Experts of a small language model: 2 picks a token.
Below are experts of layer 7 (counted from 0) of a mixture-of-experts language model. Rows are named router (the router's row for the expert), gate (a neuron's input weights, with its number), up (a neuron's input weights, with its number), down (a neuron's output weights, with its number) and show model dimensions 64-127. Each number is 500 + 50 x the weight over its row's rms, rounded and kept within 0 to 999. Numbers have three digits each.
Before each expert's rows: a language model's description of what the expert responds to. This comes from a sample of Wikipedia text that the model never trained on.

# expert 31
Description: Articles and possessives beginning noun phrases, such as the, a, his, its, especially after was or prepositions: "was the daughter".
router:538455611533585520412450560479504465450558438377488480525476515512590595481474501595449436453462462540422513443468501520469469477491614571395605536541525533511540453450414503525511486532515538
gate0:514502382481543464610541577524485515464427469502558488450507529488550521499532534523466400451502501473556567519510531479434447401492537490468516503528511431383446514490512518452538508366524525
up0:503453546553414497457618522566504515492568517620419594474468484476459530542421516492488477478470495524603477404530519483432454485439489426502436524500548506456536475438534591493544495454412570
down0:533599604464549509555492478421598560501508530460525456553447501424531466440477465571468531553558503528438496461487449452551536479456566581501521575570461490506389460516478402465434392562377446
gate1:546501491537548515502499502563542433494526490512466494618496396559510443470512482592512505444492621555548515501368475504502589462468488494508506486521422553509537449444428553510519469482539491
up1:500549535503594530506510570564415463534508493499435447449444509492570503514569471475492432490481416386398479476501497555420486566554499547433511457494412519516496577544557484595522479513548525
down1:474512489538452572525450547569483552508410472456482518605465508408498530475516500499518514507495484432440434530453537494477511538402519498490490452513488555490473539585572451454471501378456492
gate2:471387511512504473453431527535567457632467514447527518524366529490544452506500510433600520521501521562498533479449524506520633503506465456523471495591483574522523451561522509457536524533574604
up2:602447497494490515471556484485611449528574555450428516474444560521416480541514485538484540487473508493603559501519527575509553510474532500421489504445543471527595548558477489565633410450527540
down2:517556468384601548548506521485522488467553477560451421433504458512507498399490537460482657441480409585483507477517532469439489519558467509520543475479553620458514493467423554518468530470359524
gate3:537637532581611506434501614388571375479539526473564392464508557489549497466595456471431494533489434524500410485472438530458470610492514513492558498545545482560524532392465533475557488501452513
up3:484524478453509496524586449527494438480498526591537519525473557584538484527516501455507553470590491522552598465437511397535453496512614535516481586555467542475519501557497478421429580485500508
down3:503478521533572473537452469468519554484445450512457549511433442509412497540496455488533498476473440469434481448463444541409505470444455474491390478563533520477460522602498438499522463476532506
gate4:490481510381570506510533461497473402496421485504478521538548499552490461494578415422535520474493381501478478483475553519543428463515526413515512435553524504545582501409455454482440574453502391
up4:580512522587500419412514613600548553501470508515481596509443526500504532514477648498449515502482466436354512558520476455523484516423429520506522577495477480505419546539418485466541517478500486
down4:579538539591479503537484500494484413538476535524433509565506451506462467466459519548467478584541589502599445530573449511549516503414450573502451456496423465521417559504421579499516520494552455
gate5:477518546500584552502502417481570532463572594476493411437492457491498500546477447490507540504473487530547507494501462487504593334497536383584594595411416494493491409498481556430480589592467507
up5:506510436458459553489479586532502587506483525486553505562492500432521478579514525487492486487554563500510478567513499507551490571501498508510517499488447412513499487509421427525517479499498483
down5:477513451517413471578525390447501551363525418578588541513438423490521489492486546549420426566570558478483494503407486519524461473467486451543384493491564481495482457501526524517585499617431458
gate6:528454459485445596444527532530500466526507483515493510493540486433415489454554561519460528552508516471513352467661429457491514579516578519565434503584480454448539478505571500451525485533430446
up6:528546486489523506485489542396417503494518518517601503458487487405503529486493534486460528430547508410478439462459456412451473440550511470486485537475555443526499506485507531473598494496672497
down6:490575512494521567465509494474542559458431489526500514498575533501421508427518503461516481571486588563518507510543472520502650526430506501499535531506588510444520513518477502502387521470480515
gate7:449514533529457461553432573514482422527480473498500393514489475505537589423514555504487580548434396493582526468484490518458563499580592423505425457511488582474472385490529489491490337619502464
up7:533499413520531555509559427506376453504463529433512566516613339479511541600453445441534453541546566520482478545528495519520365496409442575519559663481509514563502574541428568603582481457525484
down7:522507435614481534506423612485440376522464495523494479559484496473520532417549543491536573519533490448520532546549455521444591509579565487472474477493580625529562460467546420492491478464476505
gate8:457554523548604519458437502463403481444402399489482445506542497417513498477571450491446478422502521494577554416564458434488438493559520514472522523477539491443512599420554487566443365473490551
up8:482495481478494541561522474550494481562559520506594476471462533527433543500555478554545542467566415420523504454463514458542418393389450452502432416497564515547533489628446559462587506461536432
down8:490499367491498596458483543453536503550563411477398465462507477534547489483483497516538487514521442554490571587388503542432495463518500631434443587492509524502537520511544492532453487517418541
gate9:444510409487534519562494471457462482459552482545480483543484494489435638440495557484431441380433453486494458552477491506499424514602458461372530417567540535511493509455483573456487484470501490
up9:492524472606489517520589629498529621450583495483405546463489521518530424493529482515504483515436616515555602515526439587448570571506499584374544458527467513497440456477456492564531564496474514
down9:536562414511505517562511453429428454498441408514518450530497492537523566497497509495568437457513428531535495496393527516578526485566470528546365516509529488530497453501412525442576501467510546
gate10:504614477498456440518441462466545555574484465529498413462371514473497613479545511510568449376542503439490484494522463579581487447472525491471501449529511437454481518496501582537511500388529514
up10:483455484503468512483578570511434516544498497527382568541441502574509468520595423476497470533507517592547436511477482479492535412448538519522506481561562451516528497539603492459493427493493519
down10:442433531521496387552466492530473546460463465524445481494557554468478578492500499433581559448555402608503518527492440495544515536449531517364578476435553401448504528546418590636535602515559410
gate11:525472573551512498472435488520519487504449569562615459514501536504486544547528498565442498425447522475571490551558484464559492537527498504518490483456498489538425484580549468523463491500481544
up11:547489487433533477563525521459523481497523501593530480532476432503475430589458412498574521441564486499463510510451579568545590434461510408485444522461444546517558509432524470631605500548503547
down11:465547367443492529493514539504510536551571534526497477396552510498471479466458480475489478489569515509448506460501391567547519479506518404496484432506523491545556505472437486445504470524548466
gate12:548575527498536485566552471483531439484554513538520464436514498497482530417514508567593599460524461561496514512499521426481489474501491462496535524498495632487511449441480544494595516471526518
up12:502509510467540502564593483488563482449522467506470404463625507498528566502563472490513489502540581508498501520501517567515507540474521558391437507451462472460465477578557534543423477496496532
down12:418583407502440539512456513513509461490501398537471583423578652572449524520546486540574508489518613426486444482496575505515474500283541516502535431506475516474417482433470527500474382528511413
gate13:533575488550587523470542549493447525595474508464374443475479460492463464519611528498539374485475476432506519510452487529524465503510500488430443505419503504518530496519560540509428528371431413
up13:498474489527499608599497559484499456632489492515500437490487526509525611494582562497528525469504487499527502607569502493511512510542480511579516536458483483517474502427440472593582501523523491
down13:487558520416533496511527503488554625448457536499444547557407592492518481533429492504472517434477450499489448478474485460412493426476488478549607530598493556528517510537506513547503496587494516
gate14:507480471469526570517419443399560582458534494455438484496474482566521551487538511515534472452475454496443491487556437450489444505490483494578555489506481511488527537516555465515410555548571488
up14:496491542566503386578520503559577543396530543458538486490500440467501507502441541554507521490467538569527484534497543598468516519455494494556487479547515448487489526559498460467518484504481449
down14:426516542542456501488539478498467418508388512399475508539496505416465450435491444499472469489473503476485527523581515475518497513466528530420506543550575440465523469528531496467445435478480558
gate15:495547587500448386488492438488482476525457512581517539471392525506506410383499563486491457467443497432534402500486499576443548563492493520518548471469471530400412501499499495530521518466511506
up15:522482508413504521589510502483500423494479482449516503489583594508487495439525438548536505440522516484506477551551456560500486465510451359451487536418461505453439480412558486496505522473488510
down15:481517510539466581461524500519500503487450547573581501459534533446496518521494492598510497434472491464586492473505467523561482450497505419497397447462586493482467500452620528506550545485520401
gate16:488497499517495459504488383610537533593497468510426462392481470543514557558509538507503554593478578510515497506457426490449472657439515499531473539440531439450511578484540535433561478511534487
up16:435559503483498547364571438508537508495508493479529513458555385487579464492489516523412537462483529509488479622499473537523504480505581575382417490459516433408588559496401462449523423473458575
down16:516506460543509483572539461580494397573499370506458489453529506483505495543426408518460496488569466493517618483560502530351510544467525493545493514506436521551499524526597541432495375433490458
gate17:454481542439604516501511503460529550442434495526512484573451387609542439493554519551531477604527502470562504621448486449458617501558496568508514619483400470539495477461474557476498517478478463
up17:493532513430540424472437426461501514418471517507561519498585507447491535547485496520498501513461535543502463488499522554520436416333499480537483545512444476544488497574488500432500574562438479
down17:621416455526560449534528553564500486525522414568576438472518514562427498469505519421530577464482524551497540488468459473506500488485569470434575559538575441549457451495455466493465515498473478
gate18:540510414615509401571491475525454446549495456460499502515543529504585507540527517459516437513493444549414493371486526438567461507503549554465503470435384518514472477603498492492534422528494565
up18:499506468489545578471515482418539588470504460506520351460517434602458522482517492546436581483489491497487517583543508474522480468584574495513411595587534499500504437514459577457503510490514529
down18:591518485547521484506489606448507545595490440474564553462433510486591407439597515442524402521557486540516461533568482570526470569479506601532527477450526507567537478496540492414463543569468569
gate19:501471523544493546485526500589490536472386539538532533547405532497522501413471620501540409467499421533477522594488501488479487513447488463538439489573473546449441485476548551500507482568512415
up19:579567488475531402488448495486618535498419521511493510445457462478545540596488407538446449600556537488540582501484439508487505492515582498563468623527535486530472526441564554466405536486515501
down19:504548390448492471496486495445572537537490579521498457496461426472524499485422568454502510457536469641524469510502410498443560399523480439533491534632493548404517498471458576596475495514536425
gate20:551424461546505475501559423477522477541495516483648606529502452474515534574510464504483479515483556472521444461515493462514484490535473515414527533522489517519436432462479410519506518409464488
up20:648471551453522480549558389434540522544658490463473454527568477553520556505534568454474567475471417481489516514460517458440512537481509484498573502431514500505487475458465503444516519503509551
down20:445510458438512536595385460484502588453449549503407494548499525503557514527522486560485518506475501482553528511452498428456485531482517488596573495505525419483453545542537502480572527537576473
gate21:510477575487522485470457404502507533509478485539507493502491598492455521541636409515459655525499542414558467515491465490542426560555379486611424543516468543389531461469480558564450476448492514
up21:525536515541443543437568494545437486474458449589401518498326542418555527462584533506542510538506521572552510562484521604467468458463531521494505436489534570410519370534511458462567483480578571
down21:444543530512489399564538548518510499486470582486443461492433449526533415487490480485477410502503570511472512515554497509548389518467508470503534468493394579529501477478574444492521538499493552
gate22:490436550535461501553541519586462449549498432550405541554470491515467504518407535575447490527458606523493583499556462476439458470557451498527500500497497509483543510366530478404403493434541509
up22:524550465518522526480497540518457483398543549445562462450562558550541476392521575410472476502539495493638504504468389461540480545495384494520488497451462508487493473555419537639487552583485523
down22:429533506583458494514537511511557480504550450484515457499473375452509458528568505591512544453412431546462534502558574482587525580415586569416503501498496528606496559511540517482541502501488518
gate23:572498504448529534513556475512449573450556476485451377565459531491517480491501485545443535504508474419500492496471509586501415620518509473485502528446479535535473586494509462492505448489389482
up23:544574486510521518563538534462504427493541491495507557464510470482518499508420469524620547503530489503449344576495384566540511501502510478507454505550489517516550567471498512386539509568606551
down23:516544579556437516465438497456498591492539492493508582454492558523470496503545563499466420485483500535515481472498473532486456573470518457449489506477461446456489521499515507444516520501458538
gate24:450480454433561573518449470562460547592473610505475463547555480420531504426522514432546557449573535453549458529508455510471418568495514483499530560512515526468565484574545639456491507532456457
up24:459421424448468527450513492556584536520475543482442489522510403492481551414542566510543472570524556468526490468539452510506496476548510563559485519538483449546479507557518540496603620476488442
down24:498520496495504386433539540408503522476500528481499500493565467504586455367504457516547472604527502573589390387504444506586457488451583528515459414486540479484478546552655492496476552531456501
gate25:519522513493499402498432511496475510571471592458499538500435428489490565514539540536551539548485493549526506493485533522525417523555465464404461509532465486546542531373437495544500472580504459
up25:448559562549512503489515533542552519471404562455506542473466494532463504519501632531540590522491448610492414540510335538491549522498510481450504414439411558536500451495494462551545387490502496
down25:616430525488563498515477493511489424529626473451553538482542524545514550463433414429397523466551497454498506359493503473523364533527440532463548472553508438525526539508521559499439486532517493
gate26:466494508534501554423526466576481504468563532524520543541589483525470429522513465499498572459464510555574505521546442505482500500570427530628475408385470500498463537443526514583550478500500498
up26:518467408481501548478550468514531508529499582593487525550473568447480468525517392443522535506416518521462415502483448458615549498507426497523559494428439417552363541521504341465460497414491548
down26:433536603546454615388466459497506464510525487589441597531490447416494430516510479468501600550473434506500503504571547497492529419490505548526431497571483396537520478464515424482485463450542555
gate27:500612558501614528501516520530592519468353491500499506523479499534508489487474528493513596478475458519529652488549464434511482458609479490488499571455572593493550420435470544510509443534460536
up27:539513416502545482577406475568540453321551457486495441529461513506494519523462441503419567480610525543502414457377430569382554506392512520598443518486484458427520439557526515483417507508567492
down27:533466442566426527434424452451546470455454543408497507502464439465497423534550493604566453439441543485454494536477531406517433517554510532557555440469495531569531487466498571568519512522504580
gate28:526665512449515514556499491546483364420439499500495448455496480384503460520518489486470484591516435439480549470527481587509521546549512474466523492513430455523443508562496490557441406529468486
up28:543458452461486503474549496500504496503604516504432549529571538571465482524553471459486546445525541512498562544572515459464520387475492423475449496475485495489503577502466460514512501453510503
down28:509435450384481511467499466468434491478501459507480626511490550594511499498452430513453528461493498496555569512469468372499474495370457521447483617500558459482530503442424531466451503485535498
gate29:527487519506402493600517561526500566506511447480546480554574526488514544444587547433454477492474506508489452567513524480498528498636507465481478538489414423568585558556505643577528510535558549
up29:534481495493500446477491555615528548482539406456435504585519507480514525480524541513482486474466566502509501564468476502508482428569500558526422530551496478493551446483445493492539430507547502
down29:495383561467456528576469520481447608477545533520536429530557456493549457462618478516592524510492531421508492467481472500512523497434585485435560536482444463482541614488467491585473586442513499
gate30:553472554568475514576408411531564597582504491549576511508506510493617515519493566543449511481482422435504494537485514502471561469536542515480471448406510504458486594529460507523419493447558492
up30:509481557459514475452580470514490404395491551545487620455485512544580423470490570520452563546412506497432517451516469485496448506490507538496482520538457536475465560561492459506545523499447510
down30:462502507403447580604501526539409607496512534556513440515501482496411540475605449466557533567623566495540445504495499484511507505410517501450601515484540462533506426513537406499480569491379448
gate31:512651424443500530533541545439506500616559587439557406390463455527435486507475521436521448482426436617500467432546468529507530495425447426423431453498566444465458491461559420522497432433411588
up31:533561485509510549449504439509514432419507426467528508468508554496439521500447508537389582511516531589493547530492510467555498564498539598490530502490489524468508516548379524573413522498476503
down31:460548458513540525402529471473535510404499417502561505491499566498484513470485509568536630433485516469469559544494486492510528539484378533503497404519533554508471500522446507424508508558522463
gate32:334530509529508396588534432522453465504510524553448484391551423509371494508527595509553477491596461483465434495502518477482546551614498430576486491352549511485531492488545536565618506487464489
up32:504514408526562517609510404464530506506487517490429541562394463498476445514481501502516434495480500389485512465508579451467532415496493542536517607487499516527507432630496551438464519433419351
down32:459528532510505490549515561515561545521493480500435479491511531575568584445482455542554460419502405446446546424491574418498494450498553498487499495431463505599495472463494494568552492592510531
gate33:595558496554493430590487493434527504509412559522557454558422500536534510484450489582491504475530473427511480449498501519532517450467470490484561584526547519569514419478531390403487567493492513
up33:492492508419462484491519438555510476467528530500457499464638411386555526583529453477521473579514538535521538487544465465654446495442541513407508523564501571499479589527467555458623510588558443
down33:568465538458484501503513556542454504457532459477502485454644411480546565487425493512568472537607534522450500470409512562465597500556487420445408553535589515518514411558574498384572477480541432
gate34:433539461593468489480532597497487478580423521539537467476388497505570521476425504584467468427495438522515436373491566549536461497436500445411459466563558511496572489494495456495468448444535509
up34:489465513579525555464544514494513495504495429502541494501479385417429543502443468493601504464541511521556629510576478548528426470540531524489498552475490545492566400575501522464499430471504448
down34:530555498483498532492497536469539513517493570476515419495549631500527544450538538504592612553478571461506502449430490579417468430512477476523615511536483313487490542520483561553533483510568497
gate35:493439454595609500405474515582541426528526510481502509498522509598394523461552449529526546396458514557400513426543542558444461516508523519537521350541547495562491434422529462476525541478450552
up35:486599483510431495605489404465456486415492514497508530490511449572531509469468572471607564442483540483496479445597498465475431489417476501528521500524499510493489509423500534577554486528472528
down35:529487449480483540543484503453526507503547480543469596488459504548548505507542488444560564584542477473477522524583495530480557548533488543508573435542490448535416484518375511482442389539470518
gate36:477620525527566497492501550409611506475505549571467497498576459510522492502505504518558549505536514542523555448505526574566598520467616514476540543498582525516545468473464527394513512552501510
up36:489467428516488512559505563463507490502513486488407551509491570431443438528485543475465506529522515505423497562520540473488461512523469486537520498492501463479493512500521425578603490521442400
down36:507521544565435514561471487458504492480561327529529576535485503448411436485501458488524542498448483547511350418477494419497469491468477531459502427457587437470351536502455501499485477549481387
gate37:473501486451508513540600389425452454510456470479454539479502533459491494517475497463426474547540573531509512589512532521425516504416605556498571514502546535453433448450525513475521435501520653
up37:536497505504486482330542480477569496497498566497516390501518509463483572443487470458532539519579581451517386547422522541564516482490554591500546495568522435524464494580476495501561432527507543
down37:442529541483493446415538436505540498573545586523499497472622539421474465445510483545493490521530573589568480590453467542508463514527401526519483481489539480461465563521508472537460505493532540
gate38:451447565618458435475440508505519382638390489468458514498534512519592473526626463502490430473445508504542629476543499421517497518496499520527502475610486564564508480405578524514413425497468536
up38:414559475452545497453495500496459437572556518567499546534501615522501471507482610445480390486525553551497480459464489585490494560523504482508478440473522542423492527460499448548467470376449520
down38:505485503546411525493455491428536479515579493457537585425509465505518544500568455609506490516459518470426525564407491418533506487474385449563485490507405541560494394485529516460416417583467490
gate39:403479513497438486501471497582345553482501633482496534496599465525470494455477569463500473412548481423550504566543469372435523481489496545369497482517491369493526507428550485433594491481437500
up39:432472435539556493488608532527560517502526603489522485500534545524448371488511530545468543487583418458542597464526511545510619488444567497409592546520504493526483561581517418520526485489511452
down39:487526411566506546446519396402513433521506484476429501556548555498533425512488438436480365362472494533498516595475492405545486608556513468449467543522562359411484461500504525488498462586491525
gate40:481515549396519589450518551516370546519508513489473501502537495503507509528510443501444518501416428490531508534481569519561502518441558487462423572501530561482488534528548517501548539533498506
up40:474508495538444467488516440536546505601476498478502490541449502612511519427480427554492507517490362633544505497582506408495537538541482472533508440601498548422469403449395493482487499491449507
down40:411518440492493540516458477445476492499441478502515530491539500480486514546506467541534467478497642497499523433510479536515500416538530468488513602496532523509512543637591525583482551518507506
gate41:620501522554451522560548504474531575520609580529518480462487598518529549393558469591452442548431417497476557477507478503406542434552493478515552500489507483497559487501490517454578500578526540
up41:458451553479428455573499524525503552472550598500514630440584528558493451545524498497504500541533440434532591521507413503500413495476529519526506558539382536487520532488482604506544505489534458
down41:451470561513508445547553539572476425623453508546392520555473516501495416464515454457509368485589563460562517423560543486531510429502508465491449453551539462508507566508517630451523510541492396
gate42:499559544555380402513407540504517497497466414484433460488513400515547525499533508539557494590439510502512528556465507502465550496482512448558522515552567561547517465565464409520533484463532420
up42:510503445521594439474540402471580500474497543541514500574332487506506476509444498417564454465574556535451502460445493386521542502440494511523477449409431487501442501616498469474472521475324574
down42:521551423497453503593573551537521467523570442522454481522466504505509521438607519392502513484562436536456444541468555500488466531454457515596504382491485474521488519465526483493424539527510512
gate43:491556474458492536418572517439416509542514551524519345506546515553496523527583493493561493502553462492501524407459523485509488476438512345607477563483530497505421515465573489475489497504484574
up43:487454485490521504612466388501439388418533519546547608494492488432500499569621540514484464517499515414497475502515402482522439520533489428536456505490533492474379503460490440584520511503584450
down43:461565484481447550473424511446490525499531538445478471524551466479499525514501434441499555461522437473572401534540535491420550502525598488381649476495542526514567444531499516554366503423481502
gate44:599535473447526572522520486626508439506524456504465376499479548464483494489652511446492533538566507425453610496459496533515436634468513440508501419533509417529517495479470497414489509532478573
up44:491513488443528422491503566579608487538506478494465587559565452370492541502558397491536449424451504488552453530496527422533510559490458539415397553496498525433394537474529437406508500519473415
down44:600506418518485544489392425571435523445479544512502518432552495408459519525498529523561506448571519518486521496380551469456520500589591498514540540539530497549512498551571433513578442544498545
gate45:566451426528451452472487577517493465542496548492514493443496525412500470540505525467496467540476497567489498445545449388545438490481573517522476506517551497518495567552496477572573504522504493
up45:464554454451496484438510465471568526539456478523575457487492474541484471570488479504511533458427454501501511523519556496554545423458501459431538429486447527474471441507545521527515448517445499
down45:512493513469533510508511539570463567498484516438451562492537501553467526504644480529509447540586497516530515612507488523508539520517522457487513499487601513379534458406547538505548514541501480
gate46:432493581518505450478486433359514493482502468547531540500546476549504560609447430505493548571471460452498504521498419484528463452418412424404509511486481447482509544505465531515456575421571506
up46:456472401503425436448545501525396530543405467536528609508383504460503550537509471467510510636460608556578508527535467503472505573493514451535437565527457504511570510406576598481503466464492536
down46:577509571514547490503508500444532603524540516494472442549592423528489472498468493552529402514480461420473491505494502480546454564500468521506575459427460497526512521511460545523476494485549514
gate47:562409526552537495619620508506508459446537535491483461509467545427578607477502415552559600435513491458545547425462494478433550529463491511497506570499502520583460441551401476563419449422442555
up47:442507563495508497349469448530599580509509452491502504503522478548553532551464451493433460502529564399379547512482479423472492597523522510565491438512565491504488503560520561351564500530430416
down47:464441572479445546497489418422450416423467511513499542452551472511613474436457521634534482501584463455459530500428403451503545498494535405467450428476542456498506462567501581549421527496568492
gate48:529512526557434556500473468469443438516470475571590476535386487550540511450491542454359420496536375469486547393494472440591568549426544498525525536577488469511513529426466594587525524519515536
up48:478531451482541492545469447503464472598466489397505510466597534561495523619463455505536511489495522506554476578436485571467375506535464474441513490539374535501472473504401506528504522435504475
down48:477497526501514464451580516584533552501616533566446558546484515471446466480504494497449476518491440433469489505551575470466472439502498432591537468462615471453535607470524417517395496502492446
gate49:547420502516546452499486512533499552499504524492534491549473562470580578487533453601532532501582428477450520533486471504524511527521513471482539547493494511442512594519580509453450384478387407
up49:456511484430494489475518575498510466471554515485526404522520493540530539539518565567480530503514431567527495561420607460492539503523469473518508427500540455500498587586483464440511474516523361
down49:484598606491611528449526553472500608513562491495475445480498437551551383541456490432621518526437561444479547509512589441571538540517528538403527535496431604636464403542399512538506502492499509
gate50:487490462494434425525481526515526520557541416630463487516504611600518620494534567574471506572542496556501488548513497519477536570477501513479483432522588426490466426522480533546547426509517454
up50:502518507515466503647532483487493541457427493600574589549652525501493537498478543508436479521615505495412525434510496646483474563527471418511525383548463523509490570451500500461530436593536413
down50:582473472480509542515540492418471470420510503458516504471428453538607478504483476549473400400469579592447575474496497448511579534435501528520489538413556594520560532495503526502548518435597479
gate51:474486437517430556403530484435541528582435489464510516468454503470456539523486402487535499546458444478472547437521501414557486565537581470450538517458433581521523553464578500428566560515450495
up51:549546521669532480502527550505497473348516462424527499512481579505380456516490482511524468426470514521520467504551494472493390545540414556488514566499580411492499421481478430484498559429610465
down51:576494511532571484517491410576494470656481506468503465497522552498494371495549596499437505434515532519394518448528539449495517479500540494520470582542442504484521545514472481540561424471615520
gate52:537537459582499562338430542442500483395541498507422375506522597487526495492393527491506449507557508467368583538467493459548496585486559469498486501503549527530477544471381550523517495491525518
up52:481542457500509550539546540582417460550500445468506481556542519587492406446486530604540493456466476553535488398556478441577478387498581502419442536493463500486465537538453514510505554531505571
down52:625515545582508543542457489509572500512460434509450478597439476472468538486468530497483571485445503514509545478520475493488663482506483500579428561499516529596525472505460518483376478498530488
gate53:528518436488525479544518537579436468440537548485555547557469593499513465553517503493513479622547648521570512448400468577537476554437507533475635483535531526412518412484558473508390461491453383
up53:491501499480555436593449528476409510472471511479530499517417567374491594496505472533528479536485553534591527490492487511582498488442512476447531513563542498498547474509481480520512499440571408
down53:544495509498544491476407588493547484514505492383478528448557408573589561455680520506374506486481502555481562467562508527555409498463557546519543538503537442560560519502474452418418493496505489
gate54:536489549508442531471495378428449509411400520476394488499549488481471457582560449471492508575383521423374401509529409498502546433491480549437440514522485547480397560412491448514560448478489565
up54:513557513500522481545456475541480464479531494470456494524434568442530540491463503476576483554449451483533476456482490493461457512445484573425397561507570483608531480445501501528565534468586501
down54:451464485448554491452543542535494613499545556486500595501460494542463619559577552402527458570533536495602430488575586564498458512454535517540513616438490490582450473474461510543471467500534490
gate55:498525472502520400502473531518498571575562497438471541552529493445460514520465526489505523455427490531472502499468478543419512511431482596519568502495603593509593597532493457487471583528357523
up55:510506492556648566499446477577584479471500509496402456479436556484535454483499566533508471494423497491528426500509516512566596523528445470541493454501542533558477435508558638494557472571591461
down55:521527515583450545530437451523504548551418477495615585484544555525467497500530551388478506530496537468527475469522528445526506578621483506646472511482599412493585527576490507562397529492527510
gate56:571496486564485547501442529450552505497504512531435470418545528480467497509556565405473607463523504501489472491414464552464496614573495575577552444475495488520532492532522461502452468509519507
up56:488486426513419524568495410497444455440403389421437454509559444541455502513517403508530456524558494485496493495490512494434485505512499563487559461478522488532482492502528526452478398537448499
down56:495519387411487538493560487463509554490545546402526509527488538520424499445489540530463542489557469542452516446442516499512470472386441535562530505501510491453535551486471547445454488582409561
gate57:508539610548511343504526566534519518441420452492441503475492466524473492480480496496502441449480531579596497519502389437509471450509507489493422516512593484483528516583434446560505505500412492
up57:422498508521561540519459464410457586503485492433406566464503489517527493412485490496400413564485500596541602505473399565579481555491475508425503501470508500578387514499714490546436505470480503
down57:420461486543520500422505520511443501470485586487529463496457449574441383472548519463573482427415491597425449474518501399456517550480552607468483447482540481492586503499554545565551583446482540
gate58:549522497478513459418545374426477559538480435471457427493572482516497576438494456497562495609506453528423460472515431443423434456563619643445501471501500514490470531478460536539544421578540561
up58:504540516471475588535564478535562477490531471455423503392449496456578511475483413478619508458514587506411517546503425530460466457482474493446422522434536495431544486503543373543584544439519496
down58:512418498513525462542503415428594573575468462398434446452512460468506432425441570448473543446560478517444498496487598473496429450510474602508462423444489521530518505488500565490525488435540557
gate59:479499501528474504590464524500433516482435532581444471483480567492600599531480464444423458463582454462474454504474496570544555514397458458507492482451530429447525496369529536450587463596396510
up59:431429470560477517477499461404569502498431521490469452488455516567561533537508517444396500543560499494494554364508518502478508515466449482462404512552494505505450454494477500499470492416409499
down59:471402548484587491438491470447525436549515515491503495503530591445464480503595488560533481438502429503454612545542535508411557540613528468408550571468457534452507525522542484583553546556570478
gate60:433471527435541494544439496566520534547482537498492480497592538560519485522444483547424492534459446575481467548515486511597416636542519435474437382617550484482524403484443520521522454481489467
up60:495489517484493500636498573512507463536424443500349543490452544477412502389568427457463497602449500488509491462492507462485423513460520465542470448506511542502453558544538414409572508563492595
down60:546510580432576417420548461514479484460518492504612480464554488473496480582429462411524545417509497506544501548403500520509549491547398506475550585479416498558530599515468559508385500498561426
gate61:550446568495536475521471424470484530395498535538500507588505521551453522551525419530542506535427473465445510450478498493592553478436522422441544508556414395535463513494504410521339480428478404
up61:545477418437480527490419501464552444518487566449519569559518411559545422505526544501420486516438500570585468470513612441513475487555487498607479449477491534525499469461550536493423497549507460
down61:515508512572499456524444496496464549643550462540526466474451612498522526517478503494487481503517478437467520518554489506489386519480562547516604484506476513491470488473518491498499551577412518
gate62:527497378498509429424498516477436408540546417534490430494501434514484511525499515430545543530452524454531544519435432486451508485601499496481657441462434475445531444512508479445549452586553593
up62:490587428526460497464484530459444427551406537510453514493501487576509408418424534472545488487457471537421562555512506523440512513495481503428450462526506474567550496443463489627456490481526516
down62:545427468503519493527406431627487607524504463515454589501491506399522505506562415484586500532548574429541440497511489498517467489502562511548527436435468471497410498518604487435473454526504483
gate63:497504548516479514550577521525650591509538533560514531513554500473471554515562532445467513478589497500523517562494468502335509570516438524491485491510574511471516462477481553494570511494596489
up63:580462481522499384480549446551508503506512508561467465483509485462515466539505444422543497463489468490496494444510480550483496401494599575510470492419523489570495453471473471462554494567623564
down63:471470573416543499481505473456506452469508526555443518593466472490479514470481554506447482538587468543484525411437472526385491481496533454472567557576475485379526504486442463449496482424601433
gate64:528556511464440490588633539559524407630564512503482452473506564528503505445510489498526487507554476489507497487413554565427553533485571523549511533421477484453528511497496522516321559500463648
up64:543551479491524601487585520476538506596588465439483464494467512503504426551500638511466463510581553455501526554508464453455556560438479484543479452467521531556472468404496567468419447589444496
down64:456488597522472456623617549521504546473463466563508545591484468478560502470482464541553552507497535459495464525498514478493482517449576641532503548390526525469572476528544497585537612495508555
gate65:470514550521483582473562602500497574449550340508496483551468546519464504581478426500407557490552479497497515499492579490448534571423462487550395483491546479493494460411574553513507504509542374
up65:520499525413490408495542494497594515501512497535511426487504552544514524502534494574477521328490524415462520496512496493520525584497470419479592499567431530493542491520585495496473534491577444
down65:560533526534533544479571500502525471521503553474428531454490583451460514483551467513580569492426462499543473513456515546423585534499517600518504499504483505534516541495493503415504520519389563
gate66:499570483516483538579475378534460502500529548482577588463450476512493494509501510474420588410580530496460500491495556486431505536500572523486458429403528478527546571468464447504445442444512461
up66:520481478456357482443456429555485490480499434538475505557541479462516490453499493438539479490500475449390453523600616549574549455505498571505451495553375553484480470506450587492553514485409454
down66:561475412524494493495483476482520493520497526520553538449500531467456543497460468483475574496576491457497476481396551487525515469522500440525451538357472482497378606433490576590622466490510424
gate67:502500582500499574470496543493496624536514535514461529471487497449492480501576484637458499549398412500523604406394521530540552433446486485459512456496546654534480506565559470503425432532481590
up67:442415434503467429489540476447416349437452488608508532525544588493505502383530541464494542537531517453392540493437494475515490542485411523473528471458474464459479577400610413475476545476493492
down67:491480501469460521482552474410599508449512509549555551459508518548452532483374512541491517480477480601594510474541500476602476458517399552496426435498492574492408517485508461469470499561599449